From a checkpoint of a small mixture-of-experts model trained on Wikipedia.
Size: 9 layers, width 640, vocabulary 15976, 142M parameters.
Experts: 96 experts in each of 9 layers, 64 SwiGLU neurons an expert.
Training: a variant of Adam for the experts, 654M tokens, 4988 steps.
Below are experts of layer 2 (counted from 0) of a mixture-of-experts language model. Rows are named router (the router's row for the expert), gate (a neuron's input weights, with its number), up (a neuron's input weights, with its number), down (a neuron's output weights, with its number) and show model dimensions 448-511. Each number is 500 + 50 x the weight over its row's rms, rounded and kept within 0 to 999. Numbers have three digits each.
After each expert's rows: "mostly gets" lists some tokens that are sent to it at least half of the time. This comes from a sample of Wikipedia text that the model never trained on.

# expert 63
router:551589531498443563463431604399469456494466525512591477422478472548505478573552510491444511479500432490461472474528453575388492490474449560519540469565480443453468568466557431547568491530445410
gate0:488439569526456514559433541463540523527477474569486481494557538481443556516511565485439457454499517487588507517453431505470538572556502394548598484521509498438520507500496539442403448517521555
up0:479496528452537455464467524482480454502457505395535512484509466564417508514492413425539523472538490518564562446455449576546536512480388518413431514475536502465588530499505513489453444478525535
down0:501431501460487465483479404512558517486463576614396534501616444461503545512527537534504563478547388417493425463481544584440526518490524576482426452529442533497535513577514497583581483502482494
gate1:506473460508524431437482587536527372537457528522480526597561501512491536470478478567518508523421549539483507440419529518528514467482474513521434524401495483458591438568502490500427475493497499
up1:434492603479507552577517498361500627488481512488491529463442391492497558444522553570443531559492557405527474554440521482402463623410398524445522439501482484570509514531525511508561574600523546
down1:564467533430554431542448506459483547518477491506464498492445465560478471449527486545429400505412478486527456602542462560522504576445482561439572568494557570505470494521470528557581505435497481
gate2:468579530555511421543538525455524367517497500518514533490499533480521472551472471583532484468518543515534545559508527511421577501471498455490456491554470500496451513517468572527591503521517521
up2:487546480482575543492485532499503590494484512474445473532504447422433507425584553460459458482425641434563478470511469450518507590499433551525486451507486567481559523467493472497463459453502441
down2:432477517504512469490552528444455547418357483486420547530507511483339512448524517496519420417545403461519536516512564418575493541502475447505468505422468460494518481513510512449375489497509410
gate3:500455445510527441527460554484572490514440527498537488579493462489466483493458480434443395450579466440662441546482496465503540552481378522566502445553528435432542519564522475503593472628558414
up3:448451500501466552569576416538507509518517496519431515427516525466489536453521672559508570548377521468449613453500427405530503416475531434438526390442414545519486464520437557517544495456537562
down3:497475475542438483414540545552572519465459527480552603445487539565497544531452458522414396455478416542579451514465492475480490440477421499502536454492451569470492462532493449478502574499451443
gate4:538535469421527574538477501448467432409492522551480546518352445513475480529563577513470576534395474435547474474561434509440442451533478439460483450466452495390444454520482448505603453558549468
up4:605511516408505587538435512383428462443478524534527535520573493541496551571508482463485509531465385472462466490560417488471489388572490478537475495517512499410427503462565485545515490500471337
down4:424530526537623438551531439478329496539631495423414526482475452476427484490508539564587620466487585554501435564515482541470514439535494361465472459486438457487577400435565466435519541474571543
mostly gets: "Personal", "})\n", " COVID", ".)\n", " ", " census"

# expert 72
router:456559487475607391494484489502565429586446522578402485500469559522503551506467530471633517533472467490577488593527551475499575489436515492440477486536503532480537511464484543476565387517461545
gate0:547531514537460424474490526423538460559414470512587410531515486537457509413467451432509522579553520548548453612471422647420450421441476547443509423467508486449554479483526527526506553439531477
up0:413526508525431489495442499590503547550587543502462532419509377502536459603526542528505446392518496461502418398472579425560465471436538468539462604503522452473441584520520399485514535518546492
down0:501521499495443495509478441487514565448531412487537577519503483529514526491446512529564505531475492447499515501371487393552434463529546505581449478534544585335454504493587536461470491441614484
gate1:478534487527496470576523514435485573564471511497482476441514532519472542507423410415572469453512531436523594532518440527468485523466490626444511382526542466465440499465499585474450487533534478
up1:437501567491558523412440499470523521486496527529569474468392590556480514528501564472548521484487539591415505501539478585492450479507472545518531504494595412538462420446452490540486470502413441
down1:488530546435478516453529461499583520571496516452540558538506412482452466404521535526595453595520586559435564559562539581515595523506466502470366477492476569515506521529514439489573495486512508
gate2:504541519470515471354514525536552473585559520550433459469478548635510604485512459489526476566540448548475496569478425556543666598526471489492544531511490466545480620524566457421561511583554506
up2:529558543450466512552428561507456516478625501547514509495489448460503541501503529477565467585522595471532382521497480567416467522513477458439372515396490496536494350533520571487506511514482456
down2:510620466471453485557454534513518514450457523459532546545495422387507549602538465474536591517506545514503539407497491522521453438466472493520608500447641446490442524511549481575566469437443482
gate3:485504536566571458516512383463434460597608518439518466463543501512466511462576375445454540562434465439550534540406549550620455483494410509538466465489496516553584485481477496424454480547488567
up3:514436528463553422500500451475516510580471439570510480440434551485520431513521438581585535510535577489609446529528517545414551546475504556508423499515436528469482406514501518590463417466449499
down3:517535437579467363568507500482470478496470566506426447536454578481395547420565469592530505514462568573526420514583479500463595486520508431400602510560425482534554455496501505531467473562493427
gate4:501535449504515491583525585596517429504499503485497572482358478350486621489522511490511494598501489542488459493552557498484580525471479416386542421583401528503471448402475535444477417498542454
up4:541500575409472440475533487426547473560539485457554531525556455554486471520486439629465504497567581536561477406473442554538464487586500443472477526403541484456556516538486455615477477495430495
down4:392511441532534564566400467513422567516490530505535475579556505529454503530481556434578498495551447452473447568516450493418602494430524514520419457533587510460556501512502422565424607527499486
mostly gets: " Carolina", "ić", " Animalia", "sson", "ville", "ya"

# expert 18
router:530513488417529484532577511371486585538433504475540534489442453496532549489520508492453483506489544484437492445512543438349489493460436557491588499571514501456388473455481514564442530558501477
gate0:453520481519501560504465483476554451461507629567544520443533518521514632590415575438494538519532468574526504447475507483421499441501515470455535490525514491474496432467606449467536483526550598
up0:449502480461490460590486539572549481555594553515560567524514428504539586529450564503545574543552466535427513487467595551424491508502473457508537533557523528493455484446564500451453597541548528
down0:526504506508577445433477536469464561483561527382374437409452589523555573412487425451566500445469434468543472534524547454472574495522525442515383508479536458529549536512486520497405523456443495
gate1:546548516469517539470535601505559595484554411463495510480486482629519410544361493521446497493571542549451546549457515538491557532496576528576508517498519468516578496582501429572558456542590535
up1:422538498554432429475590517499499461581461509583491582569485396520497635628533446513457494553551561499556442570549476443518550506560442425460504554517600491479491478445508506474399558535523486
down1:391406474458503526455631520519523488480435496494486457551528545576428482556506529430526459536481526517430509507473584558484439507468468444559517530598517482594399540524494515530566487519463548
gate2:428569558545606598587563684515455483498511475533532470451561440483447533592480546513465520513535506492513460462406486473589547485442497532414512493457394502458480524432485527575495531431450540
up2:533514546484477446497528525553548485508494412500475529602468531477519510508569526541407554412471522388543455549464405526554533526493513580445486480388448506482543592483585527481491438467464574
down2:515467561421436490558525539468538495502526549548431523533496521457495504527490534541451514380525511468463461495665489596504483543514500510570527437499440534440547559479460439556529607590534525
gate3:401568542524515562505539533542446515513474491564594501482493496542470439496563509618509579496556486449499516519552526495494436452509447485414419522527381509461539490474473483486507589413522425
up3:495546557514523562556469608499446468505481515495593463471489413501527513569646503561483565540491445482542450487522564432535507492444477524422435385580577490501443463492481449474396546515418538
down3:526528554515473515491505469485479539429353493609495477504449559440486542535483576489475530470462334550555495479619419518533608496529605472583534537518406457473494505517482522432526492493448515
gate4:569454497512411537491457462548439512514437396429604467534459463470385445490375504433516460532424574556528520650480520613463506541510598502404430405485470501541570388441546525443532427456540507
up4:450407513433464443498552583452537447488515514459437485483569517502527499498615534563495512466551481466525517534441513383465499484519471441477563542509483491499474574495489547500436512559433483
down4:501525515536454534501567493467512459502530516468521449442575506528486578474540527580531449486472384513507562462452501511538463474462421565440487504488462507464505424482534569440500434494528437
mostly gets: " JPL", " MPC", "″E", " LINEAR", "°E", " (#"

# expert 94
router:430492617431515595573476547444494471497541388575533550502497509505524535536544460551555544566518505484481482461573546450490573537459436598503497516550481497458454559531439536451465474569462496
gate0:386488530485457544515422579567522467494575470495436471536435467408515441480502482580411433539405501622594566581484508511469540518489470522553537564502375443495537530456347486536606449573482547
up0:454534441436551491451413406594520540552569420463362442436580568513488492562502524412550496511414547496564535446442542407516508487532476528573506490464535451485520436559541545454500565454477436
down0:454409514517624517428511495465441528482602542526482482446404393447545512527563539456514554509463519464535506368513551389470511486591503576529507493517496419433480487478425452443505536481442498
gate1:537443537465417548582504573468479460430533483452521523528496442483493616663522541477429481496509593460465484463492564480549474611432433443565588478521613568483507481546486448545532534576444570
up1:509456468510558487491401344462518464537452421481536462479481474507506480398485417623563469396519551502483553452466503558463520584479450504528450351514556495455512555546437474500517467492439444
down1:498468536517461583454402592415540503530487471490532563461494505491464467484626580468542423478490524447484507555438466484514513507530500471511508573549533518525470489533598452486514470463502469
gate2:547478498503513465533512482515544458469504489468496488531496416497509523586461498490500527482582553488543514485501468473426435395479506548543530505574420485463488589461546447461452498594499446
up2:439444471553503514576492510403437470509442505422498461564448607564483402522490611469518458515500519471551474546475486508467431546431512523499447510486459516505565559439455532508472435437497501
down2:502492472558476569494557421522540531567416502451482467578526499516580482507368566537511480517411537579482505481494559393504485549522532603567489560499467396542585493530521502459538375480640497
gate3:527479514525405505485558540539494441528564445558485460488514505581508493551498493463534440472533407625519536549546497553539464525479450581499560562475486441400493460520544546508515492464495507
up3:547516479515509487520481504492538499479493480557484565574584565505485493635534571456505458512479495538497562568497540478438510495430537513553417443431535539458471443529515447615533567491523564
down3:424491477420513448474563519546532472479529512498518500480406402433474604540566495550381524465534498509549429508470543476542500491435519489535505537430570451496471455435390491491483429523558541
gate4:484574483378535519490396443529458423486503485538507596564492518544488510459512441567546563600563566476432433534580561452496616486490459445505529411520567554549549517574483530563531525511488610
up4:489509526536476404494488503468542517486546479592588527538491501470484496515484531470476432557459627555515458594464572415497524427545493537566486491471449453519425438569531538451481479445550502
down4:386449525488571532564446433476436482427528406477616448495482591459520528581550542547546469466462537453513443453489439447449447465546463481567506473506479566546494536572577569498450487494476458
mostly gets: " Soviet", " RUS", " Russian", "ová", " Š", " CRO"

# expert 71
router:481475482480522421594467430500437505470562474602528518567363537467531543530584513491447485447451573598468520476454492515419474493444508521576583480513526512523454416421478436489449586479552561
gate0:539429461487549497564505413484420530468451465544537513480452527487459544484603539489470503491432559520380500492539576487554443473472513539506506485466510573601493452513532455516446649573575522
up0:471495474490529358525593547533466530511420574534425553442412491506500592407492486588543429576530523519520519486495629455543437538535476488484473555497494497533482459522433469430567479576574478
down0:553515438575426562422453455474595454523431435467517660532471442507609506552559552485474456497513473555561549568515496491410477595607556407496570563405529492494462459504560496593545554513379489
gate1:512497477531566528588443555503534606523547510575477532484446471462530549455481468531540559497473546407597520571500432400550493527468461472479536509495549496497588450536508483422502420530580445
up1:524567507492445429517514446527537456427459508409550513526470580522520535464449426432455497479570483494497398480499513456444507529448430510514548497507496536580567468488446502502458513508518463
down1:452491479513553582480579470617496533481512460480487585531540410491427484519528443456505512507536463525471443540522447479516577481550497447544473487498544529424563458533571497383490496468452520
gate2:440499550380467449530496495502583509481460539541469502536415531456502467505503490496380534473556580575518488499447533492526470535473420604485475426554495466520562415519495396519431534412612570
up2:405561416530475561457431503472460485492418564481517561608538541483473450489392499524566569509490565485437522538574443519542438440555523462453459549479419467528542467516516636530500500455473457
down2:454453435537456534483596470602611468502477547505628572437520663574449502431485497495514505393495458463584519432563510487536464493480435424525498574463535480523505444524545558515515527517545524
gate3:472538498532545448530566408462535529491341547470473443605474495533457597570465558544492467490523572542418464455526391538466536364543460517532448415483557591532411442494476498502414546469459517
up3:490503546505445432527485454329504487426481410531503483437493586463500519544562554443461537576462503489514476457539499557457457466507506494496488425599476533430539398526455601472581464524561519
down3:625448495550434448521535502522613496644587557452517498494558595512508512541480445519560449536459577468486409530495426584460416464477422554532565506494567476522561486491449490506411435556476486
gate4:578560469502400483579541415479475420481516452481461501581459541470470457512444542405477408555451535593541523541525496607465498500467472466596513538540480544581501468531488461477470551452563504
up4:531517502475484535444454476461428513555540491590436520539407576526543440455497533535493535492523450492495499499461497461450509498468493550471569521471483468510459604545483525497506518445558513
down4:450447524508571434534553520439567407459569540568453502473498464445356515464506422548524495479403533460479393522519488497476565491451519468523451492537480522605512487501513478486543445520581442
mostly gets: " Candidate", " median", " few", "‍–‍", " than", " rather"

# expert 6
router:419503422469421488551525450498537536468517414555457485521498511470498528508515563451501474491565574438443471431501493473472438514574526496462406553479471440512476437540561527420485534438630431
gate0:407534552564448460396487479502554497565465543504519517544563459524466499525565515473547414498466535465563414473485585498544479539503463467483470421540531554513451508514570563510489479514440534
up0:622455539562502458574503547456515543492532408543438573438518519539481474520410476460539505499476450532551558469492449453533507441479503525501613503378475452461532525503377502455529599499505468
down0:537494537541477523450547486560540533544520578490542516480491468510448500482562513475507448478505575508522483475539557426522521515491512432575476484470588521382422579447468486381541528503615443
gate1:457517557465400512568444518513617335550495491453511493472463428481471513558502550485458491506517528552493560437523482550445500518594535542438494595465480433512484494444492504492427544491561534
up1:508401445528588524507481528472464621439486569409451510458505533465525539504506542583413546557547451564467501502506489432536504496500455467605570520494488483584492517482457472466491554517579503
down1:510551476534516434507517519524486583507491526553529503496502453530492455496473456549451444493491497521499534572479461454508420446483560508497503486478530500537522545542492482509574439393531518
gate2:466525489498467456395516465574376588449486465430491527486502508550519556503568505456484536527519554602458524413439554432450560465489568445492529474470546498499409579464486411398445482417583506
up2:521530460470478479581543434431603405523462533480533532474504498528477504485471483477571462459486466533463505545559585592530496534430517465456554525466494497483570562525570430524526457501453464
down2:513478384607496480514511510485330506558561514491486543425528508521441457559466543422428558530458533529475541494524458409497545518422502446499491522470484420540468507499507533485473602492536509
gate3:505458546460468469484509450495453521402527512574440478464497580466521553387437444460436441615537543542548549480540522476503499546533496419628669575467529495510482537622597495519593528596532489
up3:536439511489436520493561477556579447615466486422548497426468431536489493489534445532574453480455544586577467587474437548541393470594468580413463401528495515580503449436530488448581455429447517
down3:492489564458468459535517503627442464541526514484484457502538447531471449486494514452575411522581515555483465524469510521508463464454497528487469558645475514517593371517532466494515552478610516
gate4:542464480429511426476493601399401465511428614516450502459564452474516568532440532475466584451596470440440428512519479511465513491536534629505447515503527442563426551479469529449408560436510538
up4:580525499544575547625529476530498412554464471440558513582553524526422442453527527464518482520441538510474608468464535487514467444468560469529522502535509591495502581586538439513514422525502481
down4:358519494540444543576511460548473452530447531493542502493527528524448503569480595447527443584470526470543475525446465504586488540491495357544555470499521504468477480503416586566569554501389545
mostly gets: " un", " you", " dis", " true", " personal", " really"

# expert 14
router:505382517560538475478551398526461601524551530411544529521472507416476532391511582537383503473410481560428556526545494441534432525402521459554541465460599495616447449493464479525444497549538499
gate0:555557479522437575488481460452497459461520516542492453403499450403533474489470459488490521422518480471561419489463544557398486548585465510482551543557513448511487605593520434490573500557500612
up0:591451511465477519475494476453513491504530525431525503519468507588521450529490512437435545500403464553504499445515617531483532480545440459581513429578505490485546481478468530448449550463526541
down0:492458475510538518527495434586486518494466515542652533426485533562424464391461550591545580368510526424490476490465410484491489576535502626563410519476410403417486522535498542515489576488544401
gate1:586561485431442586540413459536566514490494538602496512468475504424501454509487511502483512528515496517496501534457510461592463449397440523576505495523481432529596478470572443474512552462511437
up1:412405535530527434454515515601474536562475478463481514581457394630540470465536559569557471550479532539510537439493481545493484454535502383596428497445435498528437512460489568514486446469461540
down1:516506520545544488394586456483581475483441460568479483481519539586465509386465575604453534399492497541539549524480461557403470488433532560461471462546471548461497553410577542490514469459427545
gate2:609499457467418493462573469465453536566466512514512511589575422458484549488536426498450502486525596561499445500563447464442473444456566405565476561537516606465460504535483578575568433513457487
up2:361517531577588529449437475504518459455514524550544513403455586491516466537479504505520521492530467441586534440407473511555561515508384528421545448531441513504507534544484448473456480465573503
down2:515440469434523489487572420428534542543526560523471574360492524488417505559500387540498453494469445479413528567429528364493545457470539623483537435452443483458529495541509535405432523485473390
gate3:450462514543414467445423451503510572515453489532547489404502599518477602461490556453492476517513516551537435498437494443558488427499498451518434438493432464471470540451501498404544456509548528
up3:523529533515524522504543475465487481479415568432539528408407544502459479557475443490483496547425542520537574546482472515460491518413458480503528462538529498480509614498471457509364455527518588
down3:366505530420528501553501494537612504492534614532513529552499566480451491552449428456456511552541542514485513517488516429516455499499477519469449394444477586556449578491529477459466507533488477
gate4:579527558462500515433507487458579530488579464439435562499535482438514469566442484484553551590553550509477522477427392470439525481465350458433425514454530502444537593570513601554484486505458435
up4:518465549490481523522550507484580476522466525466557467511495450491539510497450471579446501436511387435539612566535445470489563532537562523535511420527546513458485575529505545453574558533539499
down4:525458463475503454485518470492481525566522578501599483499482395453564541424456494520494531498502563489592531469546466441494479485531528527579530553505544526466535442476564497545443588535500557
mostly gets: " Highway", "%;", " minister", " Railroad", " portion", " Creek"

# expert 21
router:484576494457487446544440433561541544430515523538536474512375470415511530472587539590436421495442550493408505425543528461489484487436466556583514406538514515536467488425452416482419563518619550
gate0:499548503480418517510529471600494615505512535475580576411485538415409548534516479467435440503461476482553403523465519446407529616455496465476506448513583477541413514398577516497441511578455484
up0:534458520531411449556434496600456602593519562525587547504492505459474474577499438477383494494540493605478453467465396481589578579489520464513500443577491510554547482487533382498452596516453514
down0:545516533527454471478450513474586573445551536560480478534394562432502489447552450446513472519492471487474531592412443471445488474455471523487496508599526486583530401513531538598498583470521494
gate1:567446507626550604483447487454481461563462543577529450547484455521506466478490642560521471501515454494401551495507590464569498450537590500554469493604564522588527497552487483503485503545487407
up1:462540505545426453489457416562426512462382512436474448503462487545521480608563504472531452556543498542492496534509544462466446490427570566423482557600466519479510504441579506472469471460431436
down1:434415537514471525412550511567523573543478479583547481497473475484515476482473551536453529439472505549537530555505487547471444498480423586571554549503425458512501445489476548512434529489554477
gate2:292442514443587551578562393504541393487513461529371558478488534470496514457505532405503400509426482504486557522539450448477463506425515480554576481491526506440471457524468442469449461466498628
up2:537488514429533488480485431569567422474478464527458539511463484515539452522431536522554464584489534464405556421495512461471485570554524492432458460471530522497550413546524482397474560539546466
down2:492424508453500538545427592474480488504485505493541390441455476489466513469525493497500497610490474500432528522453456520492470595485496553510617433455539532525534503512466431507487473563446532
gate3:584462463514505499506512512462458510531620552476431511599512567495542560591527529511470519535570502528475495481499552519520391461515519542454542453479426462512510449428465412415436494444515504
up3:496519547463540573470550482440533487456506378454498424405577465468445585447494547507457533492439493346487476556468413444434465572490538541556440479512551586481442450558525534519547542484512522
down3:528490508451539523513504446558597601376503514492526508527485447424624548558439580513485426579520508588471456459475533528515553487441543466535492547588498563571470433463482518472503503469565449
gate4:503484538593556518503481444516512550534448552480423480530450469527508435509493573575511535486443478533459559508521644544454453488490490436506530439514399463571488471490482545449486475527432501
up4:490478587577454541478548512457473516528502460516452500391499534574517486499546481600583604525632543454465481518548410507471523446510511476477511529517493454527565466504497429533476484442439428
down4:528480443526535485420479581512579572447520490539493526474495435547506518438566451475523528463474565511584494450536378469481474493526522514480500435519492405550518542589483467527451559578517466
mostly gets: " div", " COVID", " Steady", " civil", " NEAT", " Hispanic"

# expert 95
router:455478528464472553581499431443605441449517484534579492479505530482554538470572490479545456413458505490492561487487469443467453578412486539547492464487510529406474533475437559424481490533516496
gate0:500430459523424491504545548593460429462579408549484559473539398443485508431510457534390474472488423516488545504434532431564457383513472554467463381391536594569479434448500574459514511405556508
up0:511435478468532430495539460509468473449557496575541575466415507517478499400550410525461488457510396455425441441471510473543535496455478489536517523528507626549494501488528402465389482488526575
down0:418435620476511420463491404416536401563622431500522448405496437576491575507502543490511470535512477551546556466447540464495489475564455440523431501543466460478488466484524404453526488563477482
gate1:582511528521477554402481534575504502409613569539485370509585473494425556520381603402414346446504510506541482462447513491439474421527353562552550462442481482472437520461458453540521488530555482
up1:396509448436463508489486489429561484475455568500462578468588480512509624496504567559459496490527550462528472498490517598450376421462498457557446538556491467482464419442592492582549433472521509
down1:405409422549497476498499563538547505423516486486482470415516450501531479475490474505503595519472478495413438578532529580488539587538529484421490427487424513459524523491506434466565469545490535
gate2:412630534548497413533532469387490415493435546470494527541466384575509495524514401534545557518438531504427582549586381492466507518444580493417475494509471367505541525481506486586519525505459484
up2:537473643540492537489536444498524449385511451442503462448557572448512416512598432464531445510506436530568468553468531546507417488530494533510549509494435490520519465496477483465510540541495493
down2:493482531554544571558489459660569438497515518522492545516541461480432501500545498529478563471533388469467493577505508533565384616560514575537459438485579504576453424544422430473481502500476420
gate3:502516510514447540432455464513583432576377445542502546560483407444541531535543496430504361447474525576558495424486488455549468516493492507474514469445530533560542584454474577481549569460492513
up3:523594568545555507414403413495495411501530464579539520618452504468581513472540617476449464480439509512532533510506484367458488532455561460539525533464480498495501467515473476467467483448487516
down3:470506608470484459590392531541430436504600526562471526410451542436558467467521502601508518494575468527461505461453503432497491436512495465503500457556476502503600573523526462448565543453487478
gate4:406442544562444441481505514470523507466597491534468509538520515431518541504565519478460479430449532431507498398419448517534482535612403504526482516456423609516489490425428510594537491422537511
up4:580505523628511432447529533431477479498467500568437481560482528566480441482507470465503503511584453507544477486584513501395537439562462477461483465453577506519492475526605558477438525546425481
down4:500521555599531452554532567457386449481483456520469592480530480410526557501501423500566459643535491594592503516621508570392467552502560554485515554519428458518519446464480529521512478542481504
mostly gets: " V", " Nar", "Sim", "/A", "onny", "She"

# expert 57
router:528550437539533584548470477398489514395474488469496517505564515535493489542558511462509474520485451422473455529553544485454473591421558553518582481505487504475430473451488447548530583434401466
gate0:431550451513488473530469515508417483488398522506475481582503460444503410468551582503476479527469471439449554517543555456502538541411478514524543436472473561458375497467504456521554494559572493
up0:537546463500518446412508475466483513602545476422532579423515510539493568429408425504552576383546531568468529480481505548543490447539442461473435540506503505590573509512484578458448468537463465
down0:475486478489453532576572538459512443496439443437568550473523535468381432457483469478499575508608529476526518455432507565459591558533558463439483465514559426510447593575458487551568480427435454
gate1:463525442469514507542573525419493399566473511564441485501432505496551437553524364430506533528457564469573346392503492417397604547426519393475550495589441493435487396468524463503418572466504437
up1:542464568522562425461572482494528403478413510537531429493476490553489504473544514510461473457436524488565546515552444480483423498436517580632505496529599476549506478392486487550571490383518471
down1:495520542484535495469555557587436467422431514497489557555399585523573508440499517393488513468493496522518493465499460416472501520516537602474481451552484556458466500507484573591506454523567561
gate2:467491511480498474544551430495525540569493510554403479487528450559512498425594407472434399392568490453546532542472530471440490573512483476593473546506431487431533459462458440497534546464525511
up2:473540486481395552555459554489594479436488472527518510552519444481512401460513444562554555543510549495483553448513571484548481457545537523412489502537484512419588495515462464483394509512532483
down2:423541478555514592549537506479564536449526460595349588516564549536500527600549550460460530547369406445505461475479469468482476471490511474469566528531510464543543471459476504489462524521510534
gate3:490511455542496529536521531510533539521447496602627417489517497446497532612459487507521408407500473416458589490581516449547565477556450560397475457597530510499436516460519443485526494533489391
up3:527564540546495405438436435585561410424523485514542515540528508450518555457482480562568532487561515505394489469487534578584523540514465456508508593532489522442507501483493547555487481591534566
down3:444471558611548498553469462546586487512520512579605460523507497511417522503560458449480673482490509547437444547468455532554561386616417367515497465418487442551481447529527499475507495443516511
gate4:519439540513388521460478468501510399432474560500425434470568575515439545482511498477512525486550528548533449567439569558467480492506503551602510426607377516492454476511551463467533579436551535
up4:536581563486475538452477443404505466385470482521545432506563522550515487428558475442420564460521530498492443499492519564484441595489487528512546481549446501469460574446492483491538471497519455
down4:597557453451495540449546577441506602490452589528512436523384605385506512424532541483492458418433600514478546507442500480500626571510502509423506464555529473468561528442557468462511530495382551
mostly gets: "He", " He", " he", " she", " Eng", " Berg"

# expert 32
router:474531585484471470513514538357523491473501410537517489485562562496492510465541425479471511414514553490461547373492495514449545511432478594589565507481537522480479606527438495438512559543446498
gate0:538474528519446526423558589593466554472584438514433471476575511548444475460536487469371501496522601474489520456503497474509552563521522537466471475477539440384510483498562528499475438556448436
up0:519543508471499458521518513500452449531469466556478502464542569534593455474401614494506518565486504451437449576451432412519536460452478438481475598470434560454510473586598524516498450534531490
down0:547475500442461534528413522477511522526432409496471469471416518574463570417477528451530518484527466484441501462508537496451435529528536533482506447498481451502553438490496489484417478523444505
gate1:456477540505549535446552500541546463385484516480541459382435553532525521538481523489554507470513416531527520521470473472411451606565464511528473406447389506469391479542531606494406529489550468
up1:470490455588514547440444532479528457463542582599551566446536531553566511518467517529547460525474600496515380563427520484531436531464515546503561543457583568588468628472555433466475507516494385
down1:550556529551580538588505465497494482545446460442581420515493582600568544499589456431495441420500581479526432510491475433495468478481477514493488548416450504476568437504624566506479420487505416
gate2:401373519422572480515428495473523588596527421487503552460554640495521483525452397384488470516433498536504484448518539532440488533463501636417594434474523467506545520544546448549427570437447498
up2:429419473459552428456445427519485542517504513466523452429524510525486472510515568449449500528469516523536507567505539529535547613458533459555478521625496580445587525477493499459451437400531427
down2:468601500519497485515547543477566433448483513452530512485508496510484498423409496466420535539496528436462586489467420521561559535483464542487493485498454469550564376466464498451476471520519547
gate3:463554476560535543457500495529521487476428542487444516480572506504513639507391491405522488481534572546456490506482535473515510497483522497450446428520496571497455439510516493451486546465508573
up3:507536485482560454493541552525482479479414440403512447425557463585484631586493425451482531476532551471513495455505541433487571525521533443471450412468476519468459522468454434442502561473463612
down3:467546571521450443478474450559640516421559536500547517502540363462493502415583485585554514483579555509435464503522447509547446417535473457529498510455421451541479500534538354552476523435499504
gate4:586487483539505481484544467521507462590579520478472431490471532526555511455413502416528488543507533482481527571476452539560548414567547521394546431516455366554492526553480493523418502594540494
up4:479536459441455476593428541530474483433476528472480432467499495574502511456439462519513471430529577515461580462488526510448513544453522506558490513541409425579384529507415447483484475502504467
down4:496538517444492495553516438471471553474546474428517619520503432410435429484558509515503438566506501478558433550558545439633511508555492506451461509439547460565386468511560530427511496409402445
mostly gets: " Š", " Lag", "ZE", " Kar", " Mag", " Anat"

# expert 35
router:624555458493464451389381506523441538454542555505546428481514533481490499454439419584492440358508531492521519475508540528444581556472486459561477491495528501484503578487487445502487529456470522
gate0:436517474477472456506424439562465475507502575481474470555347466506453439428509480526571503434550449501453521504520528404568555477470476566580561516442414491569531588468453503479497469469538466
up0:452582437527482567538483571415502557422476454378469565498561436434529503539468530499492476566536466542466394460492493528467523494509580515444450545538578502454459372554602543454525578524470502
down0:595506494459492535561518486398510511425460473515550518498529522473527574561515481529490517636489518514416455543377528532507434449590491564471415510556575422499510496488497494480536479553557518
gate1:603392491514495514518468449588531533556550555528405482477486529461534559527553496549556501479501490409528399486503405571502354491535496480433439470519405475495488558509439528546501434449501463
up1:519518576437527522472577468512566487443509578457562548419590471401526537422504563462553522453446563516554491392520551557464490525527590473450473421529492423457542538464517590451514528557551531
down1:478480497516510463483509496466601487531511440425497540565524470546497519502473440490468579489549475449485510497546448519473462463523569442508494489533521488428529499481477445477468396489433524
gate2:461451576427510392469511518483510497509574450446482550518500470570423540402489567428495479551550543499454507546490479453531486578574471437502467513464488523543446405526476508477458455509465488
up2:466537429472383527445540501574448466523536495549544589581393404527536464449581466657505588519468470595510548529470534559477564459608488498531527569549579459422558562526509502584446547376542505
down2:464529514475590509524534520599497537497486442382532530515461399468446449486529465485483482492480448490615425462443500546558503502554518551512560514485497525525451562543491418531501524506506519
gate3:527562498534550606501526554487481414483486536479556458563516528458510573487372538501547543482567542592528562542518470524430580539467580475449321514534503466591478545423482520518525519540471553
up3:552523533462527598413501520533511468547548511542535414484432482562468473493562504555542512536503464586503542571453450512551409507464473489488453526438448462586533534545468475593520516493495438
down3:522528415613468639383442425434437432568544528471527507425540560401495533513466491568574447497551520604513572420585538518496514453502538594537512468560557377495470554507556580562445434582546506
gate4:553538522439512541490501662442516483496492532500520482576590495442458555468448554456493468492464477459553521523421470478441572515373581529485513513458517548494501543588450532476613520513505504
up4:564500515541583560528470515456436438556499503379443429509521433473494573574521471475541455546580459461477411521476533558563478596554473462508461521531457455605522510514542537567529355586401478
down4:531507541623502524458451466530572437499526414572548419611477441422346502474349460551488535517509503513474498488478500351577441466489457408610477578472517432468520539480483418522432450558466506
mostly gets: "°N", " DF", " Goals", " Sheet", "----", " 🔨"